Experts of a small language model: 11 layers, 9784 steps.
Below are experts of layer 6 (counted from 0) of a mixture-of-experts language model. Rows are named router (the router's row for the expert), down (a neuron's output weights, with its number) and show model dimensions 240-287. Each number is 500 + 25 x the weight over its row's rms, rounded and kept within 0 to 999. Numbers have three digits each.
Before each expert's rows: a language model's description of what the expert responds to. This comes from a sample of Wikipedia text that the model never trained on.

# expert 29
Nouns for time spans, wars and competitions in sports and history text, such as season, year, World Cup, World War.
router:515490521485508517498482480496495494468530510489525475497472497484469484464524486495506492536486506485482586534488490455493495510503487520512531
down0:520533523480460493497476477543501502473505466482499500524498507514503474481488497524522493557508480503486494517497519473486485487508498563502526
down1:502489491515512498494435498482504504494550459482539518508524519507484452502477510449492508500546484545486548511546509468500518501516499525507518
down2:487496487510514458493487526526520468500495454485437543497502504510477477477496539525538465522516522535495535491497487505507478511536515537540525
down3:504498465529479454473532498532488505501476467516515477518515545491487483532484492559481533507455480522496485460508469522477494447510483521500516
down4:469471502539466490490510474508484503456482502471486532481503505541468450553497567515518484482485514564486495497518490484472450518516482490519477
down5:516446507531499511507465483519515473530500537502469520525482495514518499479561505502468533487491494492501516480488583513512499457496500542450474
down6:507520488486509469534497515486490511511500458496489464513459502550534551502539451512503522521495432491457527465526483509485483489507474502551501
down7:518539529535509533461519520484454509474488527494471533501499523487484482539521515458491518488490520453494478538494452486518534503493494522489461
down8:488481513473489522512481509476530508502506498455502508524504485518474515495515518524472508481501493469474527495557490494503528500532540498489531
down9:505516511468504528501516524468502524499475450483516503469478447520501498504495548513487481466492502489542439515482444548498480435495538551516487
down10:501461468506485509462471471506491469534493496557519523501525489493497482534507520480511520505505491470529500437508530467472498513533504516505467
down11:544441485501538490485489483464488549468473478452480503478462459524464488489495496542527495478480444513481526543472514482480564485490531526461486
down12:531548501526543497520481487469508482498474472529504494473494501507452522517497451505519530509522537506470543477508487497539532543527556486488500
down13:503480564517485495552519540522494460475498515532532467503482507545489487476519507483532502478471519504515517490504481486492486538503490481515504
down14:501529488498505501490510481497508516488501502518532492548492487480511535503522452503502493483488469462514525470505501522468498479491499498497520
down15:454540509502500500457491475503488487504494520502482530508468470522480515491450444504496514522501455531515500462526506479530503521501527494503524
down16:528453539523472496519530504518527532528520512518496465484496468476498489486485483486501540466455498500469495543469528511507548480493550472459524
down17:518462485519526493477502523518490485535451498479453496515491506506529493442503488549502542502515500486495508502515516516501517489474490514506518
down18:524545543539470473491549480492485481508466534516531502530516485474476502511492519492494506527504500486462528473500514487494459525471491495500528
down19:523503534468485495499515520534534497482469476553513487487522532507531470531510467506463506507489518536500464476517497493521541498491521514491490
down20:494493528500551476452479474534484494485506564510486503504444505479529525449453458506526522539497515491526460496467489454509465520505502476511451
down21:535515470531515511505504500506504458545488496499478506509513481545526463468479493521500463503526516504539527516538471477477525520471497506509449
down22:509515502505528545503499470462498526493474529536528501476505484525511528523469518542511515498472546512490496503481451426486536452543484521477551
down23:495525502502499512523466509499492554491542511522522458499501507505538476471466493491507519483510446490498460482496488531479516503479529539503527
down24:482486520523513503529480444494486486525497485491441493534479530525517509523472531489468478491479538497445483464481471489521496493542520490532504
down25:488529467512512474449527482539493533486529530504440532548512522518446501523526511468488528491513484510545513520474477482470528531525522537510500
down26:473449456510485503486471488506481480537496488481517521501509498501493497470466507468530511506508476467548473514524467458504470543458499516483447
down27:488481502485487559519483435446525448530521508465485484494492470534536510507546511513478480497519482468523491513539531486468475503532533559503483
down28:498472523535529475535487497521513485523486532482504512505468567507501502491512502498476492456492523487493459493514494488479491543495467515518506
down29:520499494461479564504486473449528494502451495529519533505499463482519470496464491509495460488538469488499495485506512488501523494450484525474482
down30:516488494512539475528502497484490486520476473541491494496447500485501501503520501501529499503475515447505455538519520550518533508502493511479474
down31:448527482473482514453455517528528480489527458493554544474471510504501544503448534506532504481487511539515473469494531488517480492491477519505519
down32:515443513515488515489526451491508476468506535514485500475509460502515424502515511484460506482476492482490491480477499505528482490459533496501551
down33:521477509477509526485469497511513462491517544492534504503457495506473496441486495493492528539489498512444518521467488463484520517501494513473479
down34:501502527501477463463469474485464513509493509487493496484532523495544481506544528490471482479520496493476471496502518520511518499512491475465451
down35:488495493501519458505492525552489529526522474531524499461453523495456490512507465536465503515524467480537512567520487497517519504541481492476475
down36:460480471506512463452521493530458498545487496469501536479518480488497489528509494517471474461552526458529491472470436511515505553485443529553548
down37:493493508454499478456493505487514493521509489507498486483526574520462508498545503497510542488504505464486487476524474535513512464492500473478498
down38:540499497494477496508526500499477539470505481520504534472466493484526515525482519525475485469523470476520530550548499510493534487472454535496522
down39:482530505493441531498465500471515574530515520480498488553469524520490497496507501495491500502513507505509459509514534466500480512537509535530520
down40:497517564524490470499531453482484474501501471496474517467479501518471497487504525520504540519578501502481508493487510513482525480465512456488476
down41:513488523472490481481540469454517474503490544470540488457516495541492498524500484521448524493494493499500511474461492516508473530504486464498481
down42:504461508509473518477530502483521484505496490530524539497472505550499511490527507512486529513479548494502501506517522547473520512497489486438478
down43:504542498509496497493502533479511477491542474506484495482516492503493496479517476466480458490514508533487536515505483529507497508512513487501531
down44:486461511495504469478497499510558499493458488476485495473495505458484495488443500489484468524468501488497474518531524555517489478517479493494465
down45:550534539494505494500516477523506500433499496517532491477516438505550519519460518527523514488483517514534465476486512481461503504512530459509506
down46:505494538494528472458533527497527526491471526527497543521485513507472474477515524501517512519467530503472512499484524455497465536473532520517519
down47:524512466510543524530476535474517500550480516455481478448524505510494511489531515494485480542463457484507535536538505471466492467525527494475487
down48:482488516498526455484474490479512481506506548506546465472535474533501470523496466529480500479490512472507521549510488518516488473479487508463521
down49:527525501494535510493494458519489465490449444484506452519536514505511528544503463488505538492486509500489493481565527490537522464525535483488517
down50:480484469497491537552433510542507568519526495499515488507466516471510501493485513534456515490474521526502501516494505503504498491486525461488480
down51:528457512453462513500498502530505502477474542483511503512531472463467509484505469504535473513509521506482499475500480476478432473518496514543496
down52:545512486510507529500536502466480469522476472468560446504462499540535529495502508538477494482503529484460524502505468520542489461491514525498475
down53:466474549507495506552521494480480507529532520464454480486520478525529491485485498504510475511523529474529516504463502487456504528503479525505517
down54:490497479494490557478533453471437506508468456536493498499533507501528482483503505508484542458488483469467495533497505488488488517543520492478521
down55:480541494504457470488486527487505460493478486504522494518524458484501520523488504462533478464478533516527516515520471480474515489470504480491485
down56:500489523464520479516555502523517471507540512521555514498515519496515522489481465508495518483505518543495485432481507575487488488461516488519483
down57:541526499517551492537517463511545483492535513476477489473518513489522491531483499482513504517544507472521473499477507505517538483495501505482477
down58:527501509476510474521467472477513490502495465472511479500488483452520493453474546502505462499482485534504496523457493502463462496517514505498509
down59:498505504486448496460512488490546567478502510499526521521489563487527519524541542503453491503487476531449504494515507491533530521444526525445527
down60:498506517487476483455521481459486527494497501510425513500442478501542498510490507477529513476467469504522496483477503495542468504543510479488514
down61:535460566510502480513494498487515461434524504541521492526495548545540495502540476520498521501504513518509487493525499520479511503501481523502488
down62:482500495473500444507525479498523509508474455503535499503427480537485501552479467545507503491480535479500525490545495499491512512526487544500472
down63:526467488526507506476535514541518538520480479497508489494488507542495475478514499509495486486502519500498524557530513480505490476520491472527492
down64:495475496507488514457478543533515519537489493507491483502443511520441521534539536540482486494497474488484511509550493490470467480488464482524500
down65:516519483495487460530476526441501506484494525508508510526476530504502503527458543512476480503533477497472530504550522530523501505481483505498509
down66:522464462500552543483502524471501517497493524483478486529507503528505525500459484497500537483476532449510508450529484505459514524515506490481521
down67:480462502446495515497481476522470487534489500537537465491492491502530521480512451501501478495483502492532517484501534523503511528549512484508496
down68:496510485511479512476483479482437499498525491452487477464499485484527500512539522507505474523516482497474502500497490529461499506543504491487485
down69:483456513499505464489493484522533482497493470480498508488454468501495475473495471481486489508530477493510509519487494498474491498481483483472513
down70:490467504487554511480522498474488524473489495502509520523474494484474538486490503518439493470507511509482507515504507549540532507579493491493503
down71:515503514463468493533523501467549467497512508504489525516494502507510442514514527492500532470510515517457513476471500568525503498469497468503555
down72:496486458474460507510504486469511487504495448546449518506543503549500536494513520529502509598499480493530557480511465532490496503460522482482509
down73:488525519524527493482497514501507467509492522518476519502472472560517501486532488486494509437519528522514512492535475510482446552516497515488482
down74:539526503483510503552515484470499480566483501502520475464475520479500521477480530481504503514518512501475519492504509514510435468526491489496487
down75:468494469465525532484542492521525449484491501455506511535472499529487485481495453537510487459486502494498533507536527547508502519488520500501530
down76:501554495508506492476483502490496517525539504491514509497509538523505538538512515430489499484486531489523497525497482522504475518467493514520542
down77:492493496547506419498500481488503499475505536474541489505454507533448489509547472532511553529513528483482535515510467580505508490463513513456510
down78:486545527528508460549500488514507515494510551530462505510461472536457533485507489523519525554413503478513508506472504412469513488534539522531475
down79:503483467493538488510461494484475468476507536486540493502479530496512504452489486508484529510511461489491496540472499470473510522471470507518479
down80:519478528557472502523551486490506459486499505489516516476500484533492512500457517550512508507479523466522499499482474520514490482508489531494526
down81:493514513491491498535573485474451515535484478526471504521492545546482555474499481533485505516478446501527492519515528500466481564498485472490501
down82:505488511480527479529525493507502515492496528498485472512492489510490499521493483474518515527471533496515516476478529511471493510505490514521470
down83:518526489474523498531506524503531460516516541504508494456460482536525534477504512471482503492461524481509449493481483510492477522537552491478484
down84:545519509551508521502481523482507502485523536518487534531517488515546463528543486508472515476479490497464494503482487508499483533508557517507483
down85:491492517476512497446541499482442508512512528500478479509489503476515500519527526544484516445490500493536511463488495478511521496482505504502492
down86:481499516541495507502476472527527480441451452524511493465555504501537502481504530499474514499514463462462513530506517548572499521517494512474517

# expert 27
Prepositions like by, with, from, through, mostly after past participles such as "voiced by", plus name or word starts like Di, Pro, Gra.
router:454499521475497449509493473512448479479489501532504482501517506492497510490494509485461479538490504469494527548512564465524487519503505513518514
down0:491456548499499499490457511499479499489510475470491514471505463516556503503487531503530488470513515501540496497539452477487468444488509490458507
down1:499510527490536475516469493511538475508465523500503519502445480490465508498487476533510532465531516445483497511482503523500496527522466472499516
down2:501524510454504479490493496456473499551550501488465493509523526531483490489508499480479497505523505500489541489486466484527515514457523499508470
down3:535461541497511535520459520487534531475514547466500499494521518520494499511487569494533477507538510510475463536478495456480492514472494467466557
down4:502471512518462517484506519511507505498468473452457482502521460494471516530521468531483522464497493508484471468501514493486521461447491507506480
down5:555495466520534552492494494506490490496482485485512519505521477512515465528441472527489482465535511517498529493516441504518500476527486506480482
down6:494503540563498504503498492477530506470491482537470481507475504473564484456501477451490506519498474467509487475483520509527460498525491487476478
down7:474462503525534528547486485515493529535495508463477520543501524487458522479514511480495513470530477511474545519503520495526537512511513500490494
down8:488474529543513466474494477507496518486491493502510487478483493489524478497465493525522501482511501509485469503473482510496500486457461503498522
down9:526482476503499488528527503507445467539504484498493516514515503491505530521462513526485485489512534509476557505480490476494553485520530504487559
down10:519529514480478524507515472507439488518500502510510525561538512543529491528495513501485427451511515506539502486494505526486504464496516506472497
down11:541477505481562518519462493512476505502495515496503460482521517517509476513466473497473485522544471519510506528500510517516495502551546495470459
down12:493498526484536451472513534530494547504519500481484513523485516534485507512463508527500518469468478491505574490513513515534439540529487462545498
down13:500483455497517520490541516488526454471501498487497492559521532485457480508505456491478546479456465538492518466529502487489544492463524493442512
down14:464474521491520513457482506520508515485502483503510482488502492536488509453513484521514515546527518518561517484487462499461494489529476479483546
down15:528499460464472502461540501530502544531535509463504515492472490455493496495487536502496497503561528507469518469526504509469507496481486522521540
down16:478508490504496502526475524499459526514500532514519494540495478543531474503538467473536471521465464458485494474511463489537520509528496495524515
down17:511484500502473518464490502503556490456516475543511502468497469475504473494514493520515507532465520522519468516476467518528488478519501521539539
down18:497509515520479456485511513497503472491508473487500532480517499508492513514461515498470529503475475494459540535510541512543474438441551493480494
down19:507469520506487524484520497511453468490473478480458494513484527512497492488476495473471526488535466455489464531517497515549495504519484502504510
down20:517487495485464546501515527477498488477488560489489494534487461495531488532488490517457491527481496478514459545494497510510529451496545484550530
down21:499501482468468534528461507496488488473520443517487480466473513479472529473514475482498475448505444533522500503513505490466491466504423524466511
down22:516464540471514452501527525456538538512518480517555471492526476496490533495526488512534511477479491491481510506507513499500502488500487493507528
down23:536443498429539517516482518504522524517479496459525473456458494511510502495524470515496500459529507540509549453517477488497533517485521476533468
down24:508493471519488501485487492544479511461544548485463498467518484480510498546455497483540512496507470513469481543449524509535428465481504461510470
down25:499477497499473488514519518486520506455507501541475477495517473473518529461545475472524455496504480502474493510483528489555509512510508473478510
down26:534489528499502471487533481497560493537541489518514466474501461508487531508512507471468506512504530518496495525534513498475495516539503459467520
down27:494497484471536518502514494478494444481493457518499485517495486501494475454483520522478517522510458489503526470474498505521456467536523450528517
down28:540521528487486541509495485504457496524516493451532510475453498534473503441490478485530554504455497509503525508535499532493468509493519494492522
down29:505514515443446510532520516505494523506509456503498520479534507473498494538521522495463523497474505493492474491501534488477495534523508489528542
down30:552499541536495520499493498477502483521548506532524473567505529458521526495479492467480526525482452491492489471450542535491514489524533485516519
down31:554465485475469547512544494487466532473473539533524494488515518491505511477455472504472495459461501515532499447503467522489538492508504473482496
down32:497523507533505514485468463498491480521514541508491530511526500499490473511517496473501475489518515486477502541511480500521467504499537535462477
down33:480491503510470519546524499530506516529533478536518484475502539516492507477493496513510501473471479465516490519492519492506544531474510479511484
down34:503465520485505504456519476516521463498489504536491496542461465513526513497528568496522515470517530452468519470441496484534508503488486516505510
down35:534485485494472494494486509502520464487470520492476503518528490499502478476493510538509512479489489536449521482503519471495510510492459470471507
down36:519492476528533517505459521504512510501508500521483465489541482460503507503491489475501533458472559507477499469480523459492491541512513473522536
down37:505541482552511534559485542515520543494509457535504568473468481532519472499510461526494529496487479508471491491514516495537461519483530474484495
down38:502499531486512511496494471500467529512498482511541545520476518498479556464507498502502505482482502550503508484480448488561511515447538501499484
down39:530474478518502511506504507472476493479527487472504529500494504506451537505496510516487439522472443481503489513500503484486529550523518529463528
down40:511530504499464507492474482510514508498513507523522500526464501511489477480519524495526508449479509505506491496516480502483553510525537512457487
down41:527512502515500498496474516488473479479512478443476523500558486514490536514439548473505476506436522522551492481486481475487511518517516491497479
down42:453461475527482512516489487503499501520483464489530471506456493480477515470482500456551457542522517479511498512471550517536453504480500556518518
down43:464491520480488518498494467479473535475536512506477497490515514533521496469501428529430481503478497515528509511482517517494456502437530507486538
down44:500508493495471510471476517510468531481548487485489511475519517521552502546509509537473530492458467506449545498541473560527513515509520495522514
down45:495484531509426522523516512508492511500514511503514537495518494507508511549471514525535517501502490461508503450510506496503555484508502510528500
down46:519536513488528499530481486494469552492534502483495538506511467494497551498573556499543488482449518469511444484462517488545489505515480490485454
down47:533485473427544493476476526522464521532521500509462505478523510481507503489469498481484496487474541479493524497510467493507452480471522517472474
down48:513537490527482551569527481527507525561497511485496468469487484488511544493493517467517458514488455456456492516437545538499512492516459520505519
down49:465498540483551502545510483482486457525533539486493479502526518509537480474555473495491491446520529556506527491477480478475475505503503496511474
down50:473515515514472455432465482517494529500499531524484487467493479477482483470533509491481481506466495455503495581494512515511493468526468475480533
down51:494498468525498505493474512461501500518499509479520497510497515504532542512495507476518569515465533515475521546504487506494516463465493527502521
down52:496525502475533468523501504521482487476484539519491521535501525483501502482500478491474446505496504530512498489485523540535487517541504504525474
down53:521526501507506458468495500535501522512478524484529503515507474485513462526470502479511511506499506525480483472553526511510506487498485493519478
down54:455529500491454540502493486518444455449521478501517515494494510538501510498541454535493519526511511524517498500516501486541501483498511490448539
down55:460473505522470540492489540504490463503498502453521494500495473509507470491544479500526490466518489553523472467508480521470511502482531484508510
down56:511538492481548483450521533504466518474554501508464515508458513506483517505508485505467452459433509502524518476483507498516508531468505506522504
down57:472490499481473517489491475499539486450510503506511486452487485542520483491507516508491493489516507502509491568482571490478485486469467507500460
down58:478511473533508498525514514480514423493479460549548475528505476502492506496511514512510531527515513502482504504512507553512486485524470528483448
down59:499505481501490497542494524474523524537495468559529484517509531516503492514523496523428502531492500507486478471535471479479556487534531456477504
down60:489497506534494496525513532462506502532508505489519485495515498541513476510512480499493496501485467500521496476483490478489500524487481478518526
down61:484498458501521476501510459486477519469516510508481481545491468486534546545577524526507508503492532516537477496507521482498491480485532542492503
down62:499459499465484515475499498532466562535479515528449482499481504445525500503529520475488500526456527509466506498447523456463475452509493494497502
down63:504486509497515474510475521485500495475494496498467485491458501519499524529498558519473484534493515496510483476482475493455514563537510491487497
down64:487483494459478472545491490469485514497529475565544530442512482503498484461530527472500488475548487497494479439513464522468468468513472493515513
down65:483548487522482471506486519452512533470470502497534490488495504416468478502506475517504513492530527500472511485494485497457495524474561496428493
down66:529502463489479496501540494498512479486519506542513502522534505499526476531500540507504494529515467527523523470518516536500463541463514468518495
down67:482486510500504457504509498523455536518497496485525508473502506544470520470523461520513501496479522474460496510529474503481518522490540523509503
down68:528491501503488510505491500513466502461468530505465508525521462555483534527482508552481491531495450488446539448483492477490446471475485491463551
down69:512545510488539543505515521468507535502499438532506552492499490504477486490548527451485504510504494511493514508526483496505464499488499465509525
down70:512501476532494516520498554568464521544478508520490521484500474514518474428506532509482481511506553539504490524489503509495515466513514524480484
down71:530512528524515535510541545516484550532514492473498506548527494502494516497522543482540548546505429497492463495533497519497492480492494508461579
down72:540520481472505461488499560487465499480502517530529462516488517483453483507519492507484479543518535515479494475488481481508494510499492464460530
down73:506507527522488484465487492532521487484483528490496530500511479529456502537513531474485528520476494494477510468470530483461497517468465509465509
down74:559525537498545481487481505509482464472478486544490507488512537469507480479473487535539537507528502511473555487488498486462490472483521509512492
down75:525483503548456524474508523471517476472518542531505470513518482496475471513493535515423497500482500481527464517501532462470549492459512509481485
down76:491467506463509527517494509503474553530514513511482541493504485490552457529479486499531533494506492453476543468467474468537552503497482476536478
down77:542491527437541491529525500500527531491569488552478502461490491482473488553519496489476516502475464556519493544533495475474504472482517495483508
down78:477502523479539460457509531494497485520488484496517543484522503541462515522489510511481510459462469501496513530497475495496489567485519534516548
down79:487480502527489467508525494473482496529525489499509514534502544498454499511478530529486501469530467474568524527529477469475508548533483497524537
down80:490461533485493484520506460517509507461517541506464495514514459500539513484500511531524494474480451486502520507500486491498531510506532487536544
down81:521455521516544511552487473542501472487491566502483515501512507522500520481463473476510497505486523483488511515536476466463495499432549507482479
down82:516522494485510468521470521513469487460492488521516493467526513495570500549532461493509495553471551509509491492466469490498480492470481496506478
down83:486496524532505480474521520525497526508541488514505505498469515531477507500490475495441489482543523467521480492518514530560513529483453478491499
down84:528496504518476465498502504481513474571499487518491512518528493490523499501509483526490513510481526482505478466495462523491475453450487492526517
down85:508522509505481517504527510442491585442477492512556489470478485481531497474497551503531505501497492507496486517523498508483473556481512461510514
down86:477476469498537509547535500495538487540513505466471499501522479528521473501503525493516463457500471445470519514470479520503511505539533477503526

# expert 19
Column headings and labels in statistics tables and infoboxes, such as Votes, %, Population, Density, Apps, Goals, plus census years in population rows.
router:463508507511505523504469498497506537459531439463485502508496536484511472510506482483527508551514485503497585524485495550498484505470490504498517
down0:508505520508539472516490529559561491485532477494515440496490496481448478485492549524511472483470484470528481505528502445526538495443480538504472
down1:530524535478477515519489515462449519538479477466563508484511444473517498498502504454467529508482484511461476455475504536488523464472525507479546
down2:427518477509505491493493497510485483523497505488539481512477473510447482530475459478513503474474489470550485533472489526477470510494466523527485
down3:529447512536475504510528505553500465513481470512455513510542464512506518468518462512488534465514540520517515498460518472487520567543487547474497
down4:511496513476496500479505527569476495530520494497486500516494502463490496476478518507489509499505485524507485503507496448528492482510492538473494
down5:500509500503501479528510486501503490478495527508538475491491499543492475480534502468445536506507510513507526479504510497492522482473486475505490
down6:464521514511499501491492506563492494506531495507541500464485522492494488558470533530505516518471482501481505438505487526474479498519514531524465
down7:499522490505510531497506427476535488454510495530528473547513493441522525542514506526547496494480491520461481530502492538491518498471493461512487
down8:488479487540478526511479544491499520506457491444529510458506488473448538481495459506527507527532517529513510512525464518485525512470455502485473
down9:473518516557468515471509453506505485453528493438489508475491499485518517524467510495491465522471500499500485481490478511490461449508503463505485
down10:489512412493466507527496530493533489487473556508502511512530452497517486464523493460479544503516498503480537422527530481510476542532507457499497
down11:497510486414498475505466515490484475466497500495478508500535468491496480504493487508478512488497480495495523527503476504523489458510499494528507
down12:477466530530525516472533483497485521499491505533485484524512533511516505473530493485484497520463510548521489491478489562500505437506512509485525
down13:523505502479506493512500481487498480476479485495481475482500517500518506512501522487546494515493492535490461502571497465547515509472491487474464
down14:476506527480503552493548522456488535490481476495525460495502510450514501499505520491547494489499529509474497490547514501519481530509475501517451
down15:519479471505540559479491457500504499468550516495494491504471488473495520484516529489494519488464542488518569461526477483516519481536478521507501
down16:515521504500508484518511484484481525460491456502521502572494479452482482473555502516508497491489515571542480556503533508510545536511498534517509
down17:502433511501509502493532497495526462501491448508506509494483502492521524472452483497508503540534514485516492531509531485487478524512513503491475
down18:480499487484517481570508444487511500484499474481531488498489486476472538516504525507487479506493526502470470471490534481487496511522523494500512
down19:491504468488548466485501512501515448455530448480515458483507527452486514507526538511495509503549504510507512488510474541503496537546514486497512
down20:498488539495482551518506480494475500506483509520478471485536507520498465519502523514485512462507495469550507524527508516549521465498486499520502
down21:473481521504502517465523499495499490511505499492504453474536503497441504452486488511512491505503545470529486465480506496458486555491484508559520
down22:534440495514518487485515437580519530458485503465527538517480495543483526512546515534490461502501502464468527456505465462483492514534509544489481
down23:500498501502459500481489478487506472520479465471486474493532490469489492547501500473492499501555521531516485500446492513545513543473486505477508
down24:493507541522474538480465478509480513499550485468505481548498517477480510501518470500509452504471575490463530506465523539512534484449480509488482
down25:557523522526514509468503526510506504511478486515551500502493514466515523507487526528491497462456506485499459498480506539499512534507469549505490
down26:470548481486514527533463458470502444500461572504521536477446483505500498489518537500534537475523497519495564545462545559555464490538532507492526
down27:503468515509507473513477486512470509479546497528514535516459489505477488528534494487478481506504471456509493436500523483476465535521507489531453
down28:518510514492542443544512523465488512521507480548483484501498497496468494529524529470544488497487571495509493511495468476509532492482495513504505
down29:474493561480507510493485480528544439501489493497547533479475479491533491483557463496554488491533479515504506512509507492493461512470463514499495
down30:495474520503499487483494453515490510558501504510488499491519495515503507546504498513538491485492479484449513514519505446499512481467499455522473
down31:508481508507506474459530489503478489494517494508472500481480494535496539509566465500549511516478466479524483508512508490488474497512466503505461
down32:497487508512514526520465497481545486477520499486470485515467510518503544464543484517484540515503465529477497471501497513452514505522495461494453
down33:524501435530470520537506523510501477519533490496505473547489468501513537563510482487490502497474477527489508493473493480506485524512527503484449
down34:534468562516457511538515503519518539441493504508488528488496516507518498452547496516522507520471482514470527511518495546521502512489497547507504
down35:533529517579519497513496493539488480511482475477546522528503488510507460482526481487529495484487463477495485543513439471493548497501482486508474
down36:511491475479514501502551503476503495486507508520540523499480461538534492522487486519497491517521491471518488517481477493489465488535471525503479
down37:452501538466540476500519502464529501489496491486501514470475514481486532477469515520507497502500545518503487488527484529525481502514503479515458
down38:490512477482492489470489500479523511556464512519492474467516527492526463496540512495528506517490471556518520496501542533496530506485528488468459
down39:501470530516483508476471554541493499497538502530514488532493525514515505532500536510483553521511500521474511506531508497509506499483480508483492
down40:533465500511530448492510485525486541489513505475507487469501469488504531477474500459471521530533481525469467514504540485514515491477534537505465
down41:479496529466501479461489515477512508518524489463467486524506499504558507486481478530547514522470511514469505524500535457506527532505465522507509
down42:497547507483491516496513501525496537488481510517511526537493520487525460467508524503541516512478478464514486491467479500483531466500506512544511
down43:443490520457468478505467524505487536497489505513481521466464473494553470473524548525494476535506533490499529559498495520570482491524468532522518
down44:544491516485486490500483501540499458501493517558470459499489522494552502531531487518528503533465486469471440481516490475495501536542459533496538
down45:507454499499488555567500492504517503475477469502488475430517539516502506538570482566465497533523533449479511493497450518525475472550499513519480
down46:510525501517493521457497523503469503482515484484532536487467537498550529499449478472504469513471532535480500481450510455511462520545487516509470
down47:525571528478533504476476474511498450527532478508479508520546559504519503513508513471524494536487503491490473443547509507507511447513488529522494
down48:526539487471451519456531512504517510528536516479499499454448519532501512501484495483504469502533500478499514467466450457474493504493526478515526
down49:545553499450459555518501491512490529492503519445475458474526519518533457524463462537496462544492511479500501498489457522488477471477514544503534
down50:548519477536546489474481492541479480497498515483500522471486517528535497524513489502527504530502464551499533555491539500495490490504521521517477
down51:450499435514479520499476529505512529482522482471465489538518426504513498486496513555480446518499545460502489458516485473502522516436467536492525
down52:503435505484512498510517479498479508464487491477508472528517501485475529489452500493477485480501481503536531494540510475511509543540503456507498
down53:507535494502514492540506541522525507495526510475503502532507472495515525508488510509511525517472520484543475459498504513509488501489511514493517
down54:517483505460516485503476557509509503472490518483518489512427524524488468503511486526516481486481519495503524539524527481477441511523463509548521
down55:481554499494544509492522503468494502550504459484511471478509516497446505534509493503506518479513511516497453498506496518477545483516489498512488
down56:487492472495470524528540495519492485506494478508498495501467498444540550493481510508538507525482433520534549476456503488508519485490492516501488
down57:502464512490473532468489417449516514502494498498485505459501521510470473506518487509505513488518492566452508529495489530483495476489473498477509
down58:500503558491513492524468508479519515514557476498476478468484512518471533455486518468531476548505500529495530507526486510493515512476530461528480
down59:518531506526489444517528493535516499530519526525481502540516532509475479441507514512465520475464478495448521477470502492496501488456473507474542
down60:504516427516465495531514464498509491539541459490479521499522509504473531512511516528454525479537496479485497498471445508490469509508471506524488
down61:503503464499461525461506556497478505494516501537530444520508531451488516498469501500546509499514516498531492484489510527487499510527487461453479
down62:482502491480466500504484510489477517457484463525504524534484475498472538527462486486490484513532453497469486522511494508503520474506485492488523
down63:556531489547516517508469513507521510486509487525488491497504487518474485523521547491502456509534497499446498503476513490508482488502452496486466
down64:458513517507511511477451480517504510476518513496531483565527525486451470496458522509497533451543466504487541501498476510519491447514483493516475
down65:525476460522441497539456497504491507510520539469527480499518519519506553506483517531510483477542523500482503477443507532519471465468503510522496
down66:488492478497496551478502529501487493485553524491483526505485527518462497465491506492513437523505497475496507516492481515485502454546497540497539
down67:526503473515501522505485514490474463498485502520484521515475516491527461456522477529504509484467447448530501498536512491493498527510543490476509
down68:560474544530486472545544510507454531558438458468485484526464482512532493486502549465519501529501504469488503488523461491501476513507496539482474
down69:482571524518488504537519491500550482499482535493511527481539483488492505498490466492473481490502458496488471529518469498506527505513505511488512
down70:513490531498494476544469506520471505477501485471453508491485547496523496496540465491493486499486512487549523485527472489527477513516520559462510
down71:488473525460503531454512527504496504545526476523540502503478524483496488492504543520486496516552536480494489480509512522489493528493516507474508
down72:544523485505528513524528464493480529469521479512506510441490511527490531471498491511492492463544489533487514499538507490500552511522464518526494
down73:523494522514487511539495533512501484504474547502480557490505540470498525520535496446496500510490462518493491499502485462512497511475482460514473
down74:518455501541520489455481502480506499566508477501478512490527506503511464492532471485509483458552434465517545519493521527484519497449467470468513
down75:470484468487515534463513502515481492504504508502495488482480472493470509528520457492542506520454505518463510506467504528495468507501500515485462
down76:463517475503470514460486502514494522509507494541481495491503524479542453505514518542496520470508496512490518467509534491486540493527494500480534
down77:476514519536507521470514488528482506476497491491474513437507522461518528511490549515471485439458497511476494530487488557499511511506494509530463
down78:550473492523520485474480513481510490515472493502467469504442499503520556545481475538507483512466444500478515495484513500509489500500461507535490
down79:492519510475538470513507476518503449508507504458545511519510507468518520529513546492497488483525475463521449538548518509484502483474481531551486
down80:501527554500505538540486524445477519494512462530468497448528488495485535513508525477552497502474482512492501476502445478490489498480487524500515
down81:500478478449483501465499510498483534484468494551510520532490496485520516517502485486480479484494517477471508487532523531513501549489492476493538
down82:501533461512489498520501533523496496528530527493524477488507516483523495505498482513509479514511539439548456512512455497508508459489520483497518
down83:475519538508552500510505520513542574515491510486491497508507526487479526522476529470548456526489464477493508516460481514459484528486523482503491
down84:544544575465518478505518491482492503502475476475501477540503545497513513542520449490483483508467493432503509485519536543501422502512487510508506
down85:458508524502505508530487494444514493508484462523493520481521478505507498483423509504482540471462488513473507498492477482508474473546491473464547
down86:547507515510498504507479498510466504484544518460519485435458515502541508497517511524516516535503505497510535531495497471485477533473509498503489